{
  "n_experts": 12,
  "routed_scale": 1.0,
  "router_noise": 0.05,
  "steps": 3626
}
Below are experts of layer 4 (counted from 0) of a mixture-of-experts language model. Rows are named router (the router's row for the expert), gate (a neuron's input weights, with its number), up (a neuron's input weights, with its number) and show model dimensions 0-127. Each number is 200 + 30 x the weight over its row's rms, rounded and kept within 0 to 999.
Before each expert's rows: a language model's description of what the expert responds to. This comes from a sample of Wikipedia text that the model never trained on.

# expert 6
What it handles: Verb forms and suffixes after was, to, he: established, changed, used, released, won, plus ed and ing endings and some content nouns or adjectives.
router,212,151,193,260,142,236,222,227,218,227,225,213,219,234,192,219,216,236,157,171,193,221,216,311,119,208,191,237,190,179,234,157,265,209,220,227,205,200,216,176,161,233,231,245,181,224,199,241,207,210,160,196,208,192,223,215,162,175,220,158,163,168,232,177,179,172,233,252,223,257,178,228,214,204,208,218,171,188,197,158,207,200,267,177,203,209,196,192,213,193,173,222,170,185,216,194,177,227,191,170,180,180,216,195,217,211,179,210,188,239,182,207,143,243,153,188,200,152,236,172,216,215,231,192,166,203,181,153
gate12,198,237,167,178,163,188,182,191,207,192,153,158,161,202,237,208,237,179,218,230,191,247,207,216,135,237,208,211,164,230,127,200,199,255,217,166,203,249,219,192,218,192,188,232,200,193,185,167,213,178,229,188,180,240,155,164,179,214,198,180,184,186,227,107,194,188,185,194,263,212,248,196,235,186,217,230,267,203,227,187,183,220,242,199,241,200,165,184,168,224,191,174,177,234,144,170,245,246,126,229,173,218,214,166,237,215,238,230,192,200,173,249,240,164,194,156,212,174,216,168,216,213,200,198,204,202,181,193
up12,216,246,203,113,143,149,149,164,194,198,174,158,176,181,245,219,214,185,222,205,225,242,200,213,171,217,191,211,176,266,175,203,211,214,223,208,163,225,216,189,221,182,203,208,158,193,186,171,211,192,250,207,147,221,148,187,179,217,184,168,141,173,194,183,203,195,193,205,244,192,214,205,265,191,225,209,250,168,244,194,164,247,224,229,238,168,181,223,187,194,137,211,188,261,148,181,189,240,163,186,216,244,218,188,192,270,282,205,187,199,202,227,210,203,219,190,183,168,229,226,246,195,199,200,187,189,187,204
gate13,219,207,196,212,145,200,252,208,207,201,194,194,211,140,175,198,204,226,184,219,125,232,207,242,225,216,169,162,193,225,191,197,222,242,176,239,199,176,232,190,222,242,180,211,215,183,193,214,225,162,167,198,184,168,167,169,199,208,270,187,186,154,198,189,203,136,186,230,172,154,228,191,197,222,211,162,214,188,206,223,206,235,215,238,134,199,199,169,228,191,193,238,194,229,266,193,200,150,183,164,198,248,156,208,183,203,193,176,254,197,194,270,193,209,168,204,241,209,146,249,166,226,239,176,181,262,268,165
up13,200,214,235,220,181,201,228,184,243,220,170,246,197,198,180,178,145,241,224,215,205,196,173,196,216,206,223,200,190,206,188,218,210,240,176,195,204,192,212,163,205,194,212,194,239,211,217,237,237,238,237,203,166,195,179,135,222,156,246,209,215,165,219,208,252,169,264,241,193,88,187,182,207,233,254,214,213,173,181,249,195,162,199,212,183,233,206,188,215,208,240,187,184,197,191,248,193,192,209,173,168,177,192,197,170,142,203,250,217,246,163,234,242,198,206,209,289,225,191,216,153,215,193,164,128,232,217,229
gate14,221,185,184,233,219,190,137,232,195,225,204,227,183,170,207,156,176,200,214,167,232,233,194,233,186,155,161,224,239,185,197,196,259,199,182,224,183,182,191,172,164,215,221,240,192,224,219,229,138,215,133,156,233,162,234,193,257,152,191,167,213,201,231,226,231,201,206,225,194,163,195,239,231,177,236,159,191,145,187,212,232,173,219,186,193,157,217,265,186,185,205,246,167,234,227,185,168,242,192,185,210,174,202,154,243,213,174,178,178,212,166,169,237,165,191,196,256,161,229,213,172,281,198,230,198,155,203,178
up14,203,156,137,209,263,227,140,205,247,223,195,202,196,170,204,214,167,198,201,195,202,235,210,177,186,198,155,219,269,242,221,212,256,246,183,233,253,239,184,183,141,204,253,194,182,162,220,258,171,179,163,224,207,172,219,165,222,177,206,237,176,192,207,184,191,174,253,182,209,197,178,209,254,193,192,175,188,202,129,216,255,129,243,194,202,167,220,238,178,175,215,245,163,195,211,235,212,215,159,197,211,160,187,191,235,182,143,236,182,201,206,189,238,184,183,172,227,199,184,244,192,243,208,205,205,191,205,165
gate15,185,216,196,184,220,196,246,226,219,168,163,206,186,227,232,167,197,211,300,180,249,151,197,193,212,204,140,210,212,202,179,169,218,175,162,232,236,203,183,195,163,213,193,207,190,236,186,200,196,194,242,218,273,231,235,213,170,223,180,208,228,160,219,152,300,143,172,178,166,221,155,168,162,182,166,210,205,234,172,193,197,197,194,206,241,170,214,212,255,157,183,224,241,177,174,208,198,248,175,214,196,211,157,223,218,243,235,232,205,186,206,244,186,246,179,268,205,201,185,184,190,206,233,176,187,220,192,168
up15,230,212,146,169,231,210,206,222,282,186,136,203,197,215,200,145,203,153,255,201,232,154,183,184,237,222,156,178,201,195,207,181,203,198,177,203,251,206,137,208,174,210,200,234,207,212,167,219,190,219,201,210,283,212,206,214,179,206,195,201,170,204,219,203,274,189,165,193,172,200,195,194,162,177,194,179,223,202,164,203,229,147,233,215,262,219,217,203,206,186,193,200,253,154,166,213,219,249,222,242,214,201,164,234,208,240,182,225,182,171,180,237,144,235,211,250,179,156,249,152,173,203,257,189,198,170,180,209

# expert 4
What it handles: Function words opening a noun phrase: the, of, in, for, by, from, at, their, its, as in "player of the year".
router,230,210,241,195,162,194,207,129,175,179,181,195,215,215,228,195,255,177,193,217,238,152,188,202,197,198,176,168,233,199,238,198,198,253,179,153,194,181,184,220,194,208,181,243,275,246,205,160,199,223,212,199,166,199,181,209,247,198,175,192,229,174,213,216,228,191,189,252,201,161,177,209,173,181,203,221,229,207,217,206,182,247,204,200,215,184,211,165,178,228,184,153,212,169,202,263,158,164,207,258,187,214,211,208,176,176,202,233,194,259,193,222,220,223,191,204,211,309,134,136,162,144,181,198,200,217,137,216
gate20,220,236,193,196,156,183,189,192,151,184,186,154,253,207,176,165,215,142,204,192,243,185,192,167,208,221,190,213,178,214,234,216,245,224,207,155,200,213,192,217,182,224,212,174,261,170,190,179,181,211,159,200,143,206,245,169,182,246,239,183,218,201,205,151,177,246,198,250,225,197,164,213,167,216,134,253,197,206,235,221,244,218,195,242,183,136,192,175,213,212,212,169,251,181,186,249,205,153,208,202,225,171,224,222,230,195,172,192,138,169,156,167,236,213,250,201,199,238,232,203,170,182,168,137,230,227,224,237
up20,232,208,187,202,141,181,185,218,180,187,199,191,192,185,182,204,219,241,221,178,228,241,238,180,197,154,219,192,198,204,231,159,224,247,168,221,189,161,175,200,134,225,173,180,261,185,147,232,192,195,205,157,168,160,217,159,184,245,260,203,228,164,189,188,215,167,220,202,186,174,178,144,215,221,141,233,142,217,165,185,233,239,174,237,178,163,184,173,200,190,212,194,212,222,183,247,199,224,170,252,186,181,178,219,146,157,199,228,138,169,176,194,207,243,240,157,263,190,210,187,145,192,191,151,194,224,228,202
gate21,223,231,193,219,168,169,205,166,201,172,163,202,226,154,206,143,238,170,199,217,167,255,176,167,146,253,180,208,163,181,163,204,187,198,178,231,176,228,177,156,175,170,237,193,153,145,228,192,233,202,230,188,198,188,239,238,205,173,237,233,214,141,259,166,147,211,226,180,144,226,228,240,167,219,215,186,211,247,190,166,220,272,217,177,180,164,175,167,185,204,192,193,253,204,168,193,195,175,216,213,184,236,237,171,227,185,217,214,204,196,253,214,167,211,229,232,206,208,237,135,237,202,208,233,161,194,200,175
up21,257,202,215,180,164,203,193,187,190,189,150,200,244,190,209,221,250,173,214,230,212,290,217,230,199,165,206,163,197,183,239,217,146,187,192,155,166,248,203,241,218,184,246,233,206,224,182,187,229,221,183,207,220,275,216,225,226,175,178,206,214,206,190,190,155,171,209,162,154,185,255,193,175,240,221,144,178,176,221,179,186,211,207,243,217,178,199,196,180,210,222,137,274,225,282,220,217,234,230,207,187,225,224,177,172,190,182,195,146,227,154,216,184,192,224,197,233,223,202,171,239,201,212,135,175,204,198,216
gate22,194,174,174,205,162,219,219,150,269,169,200,199,185,241,269,232,192,217,216,146,247,183,184,196,208,188,168,205,214,191,156,167,173,226,143,203,132,204,168,185,203,209,165,246,181,221,210,223,206,185,158,209,193,217,210,154,241,199,187,156,211,192,148,177,277,151,157,198,213,138,211,214,174,180,220,229,182,191,154,200,195,233,170,172,184,191,194,156,214,137,224,189,179,168,185,157,192,194,170,253,183,204,205,175,148,138,178,207,196,196,165,230,203,186,234,202,216,206,218,195,160,131,167,207,212,206,210,176
up22,223,198,170,198,234,208,222,215,228,201,156,223,196,170,206,221,143,210,213,172,191,163,178,191,153,214,181,162,182,218,246,194,209,211,100,223,216,164,175,229,181,179,176,258,203,220,215,240,243,196,208,198,235,207,210,201,252,234,187,124,235,214,216,227,216,153,223,199,193,176,184,153,170,226,221,199,181,193,166,259,190,183,217,149,220,205,261,223,201,190,215,176,160,189,222,190,243,222,143,211,152,155,158,228,162,221,183,183,247,221,211,244,188,179,179,232,206,250,257,183,232,178,217,200,214,241,232,173
gate23,157,224,223,209,184,141,174,229,154,170,194,208,227,210,207,128,220,217,215,148,232,195,152,215,158,205,197,190,295,185,184,181,230,182,185,172,228,164,194,195,181,208,190,198,188,182,213,236,144,179,191,198,196,192,180,151,214,206,266,265,177,151,218,215,231,235,224,152,187,199,247,228,210,222,192,231,230,252,228,180,193,191,230,199,190,225,151,164,196,205,171,176,249,207,227,203,184,279,191,201,208,164,215,156,195,192,200,237,201,200,198,177,142,219,224,250,223,202,237,225,169,178,206,214,141,237,179,208
up23,204,199,182,206,167,184,150,196,246,157,110,168,229,225,185,199,234,189,261,182,168,159,214,212,201,155,206,221,187,173,182,167,191,145,179,144,230,215,201,156,199,194,220,231,163,241,201,202,210,157,173,135,204,220,151,175,186,198,165,149,165,189,237,166,156,215,257,152,229,195,208,238,185,191,174,213,179,276,197,210,175,222,193,169,214,203,205,226,203,207,186,159,215,182,218,182,240,241,233,201,228,182,202,178,229,165,184,264,219,171,177,161,172,210,241,249,174,243,219,202,210,214,233,213,180,232,203,190

# expert 7
What it handles: Commas, periods, and linking words like and, that, which, but, who, also, plus adverb endings ly and ually.
router,128,188,216,233,211,158,207,155,201,191,197,176,187,157,147,175,166,260,240,221,152,197,217,155,197,244,242,177,193,249,160,236,233,200,199,236,223,195,184,239,159,154,194,179,166,224,227,235,171,203,208,207,180,250,216,158,217,212,153,191,179,232,171,176,223,217,187,213,138,198,243,229,192,199,228,169,238,211,219,212,227,180,222,212,232,204,183,175,202,228,242,206,181,169,190,121,184,161,205,147,224,199,179,170,192,209,222,141,185,172,191,245,196,195,247,175,184,241,199,215,225,169,210,206,246,180,263,232
gate20,165,247,213,242,178,213,211,225,204,211,214,189,210,160,174,197,190,235,239,243,212,175,251,153,200,214,183,169,160,188,183,192,229,132,260,163,256,194,228,225,258,183,203,176,174,176,175,210,156,224,197,227,224,233,220,211,227,188,209,252,179,174,196,181,172,155,238,227,133,140,174,248,186,219,199,204,199,198,204,208,239,219,179,201,253,198,235,186,227,233,219,191,216,179,161,180,195,278,208,205,204,182,272,163,220,222,190,198,204,197,179,174,234,232,214,223,279,186,162,215,219,163,166,194,174,223,168,219
up20,191,234,153,246,200,192,186,234,219,189,163,204,245,160,182,185,183,214,256,211,215,183,216,213,200,187,216,144,167,177,191,200,210,171,200,196,259,162,221,267,194,154,238,216,148,179,168,159,138,219,163,215,217,264,202,175,233,195,195,232,178,164,179,181,174,172,234,254,179,206,211,251,191,192,205,193,235,177,174,191,165,270,208,238,224,223,204,185,183,172,197,209,189,166,154,190,207,240,191,187,175,203,230,189,203,227,171,200,113,182,190,184,261,222,223,212,272,191,168,205,213,132,191,187,179,217,201,227
gate21,204,223,218,135,196,170,232,182,163,245,159,223,202,205,191,212,220,222,223,210,175,170,259,177,203,194,192,234,153,196,184,168,209,194,225,193,175,198,179,197,192,159,186,171,130,211,219,220,145,198,186,164,195,211,192,180,232,242,268,208,168,221,188,165,204,188,215,220,209,210,213,213,219,187,186,223,191,156,177,181,165,231,144,208,157,172,232,200,200,214,192,127,225,240,256,145,176,201,197,165,200,189,166,179,206,222,221,199,229,135,259,281,232,233,240,136,216,251,190,223,223,215,232,201,168,193,221,236
up21,181,242,175,124,201,188,187,170,173,290,181,229,179,204,181,195,202,191,243,228,166,207,273,191,211,194,201,253,145,170,184,153,173,206,243,213,171,222,183,200,136,164,169,188,134,201,233,225,192,204,192,180,238,209,230,196,254,208,255,219,161,201,212,186,209,200,201,200,179,185,193,194,230,219,165,216,222,173,183,179,116,193,177,195,195,146,202,205,183,218,176,164,228,183,217,183,197,231,187,168,167,199,141,199,222,232,187,184,205,131,197,272,201,231,203,166,227,228,205,177,217,230,208,227,167,168,196,224
gate22,227,166,214,229,263,163,184,190,253,128,146,210,232,175,232,194,222,238,256,178,203,214,205,209,147,192,179,145,226,206,206,185,171,219,178,184,244,214,216,193,205,145,190,275,166,188,215,254,234,149,143,175,227,162,221,200,176,195,228,223,189,246,188,213,225,162,174,234,207,206,186,207,182,177,175,162,208,227,205,159,256,190,199,181,166,213,203,228,204,238,200,179,173,193,188,175,214,207,226,183,166,224,157,137,211,184,194,184,191,207,166,209,183,223,273,223,175,248,127,202,230,226,203,203,204,232,195,184
up22,239,220,208,208,195,183,235,201,229,202,153,225,246,206,224,231,190,253,237,162,217,260,183,235,200,243,220,140,191,184,197,205,257,222,188,185,253,175,245,253,160,215,157,238,168,186,200,212,209,165,149,179,210,200,171,206,167,255,182,194,193,286,218,194,226,196,212,235,202,226,189,178,197,182,202,196,206,244,230,179,235,224,207,154,244,244,184,235,198,223,224,214,207,236,223,191,212,184,260,186,210,169,238,194,197,172,246,192,185,199,189,180,149,224,182,196,151,251,194,186,203,233,145,186,225,279,204,177
gate23,179,158,168,226,243,180,193,200,197,238,201,154,191,181,214,210,135,217,267,223,194,186,204,216,237,191,171,183,138,246,257,181,184,198,218,207,246,170,220,169,208,155,200,191,172,175,236,206,137,235,245,190,211,235,240,161,226,207,226,238,212,175,191,218,221,261,221,170,188,225,236,208,209,172,232,218,134,182,212,233,164,236,192,186,204,192,211,183,208,196,147,210,139,186,192,197,232,179,216,151,187,176,214,246,158,197,239,241,182,195,226,167,251,186,209,207,235,188,170,174,185,143,246,214,176,199,171,261
up23,188,144,193,264,201,176,192,209,148,241,190,217,178,187,160,228,148,247,197,212,194,193,210,228,242,216,147,158,160,225,250,172,197,204,219,181,267,172,214,183,245,142,171,223,194,196,195,234,185,222,217,172,213,200,233,186,234,171,215,238,194,203,181,231,216,232,180,180,168,238,212,180,186,156,226,220,182,182,245,226,155,171,198,170,246,246,189,220,193,217,142,217,172,225,163,214,241,183,191,202,199,160,199,244,140,168,210,210,157,202,241,162,206,201,240,219,215,243,208,165,240,156,207,216,160,249,232,238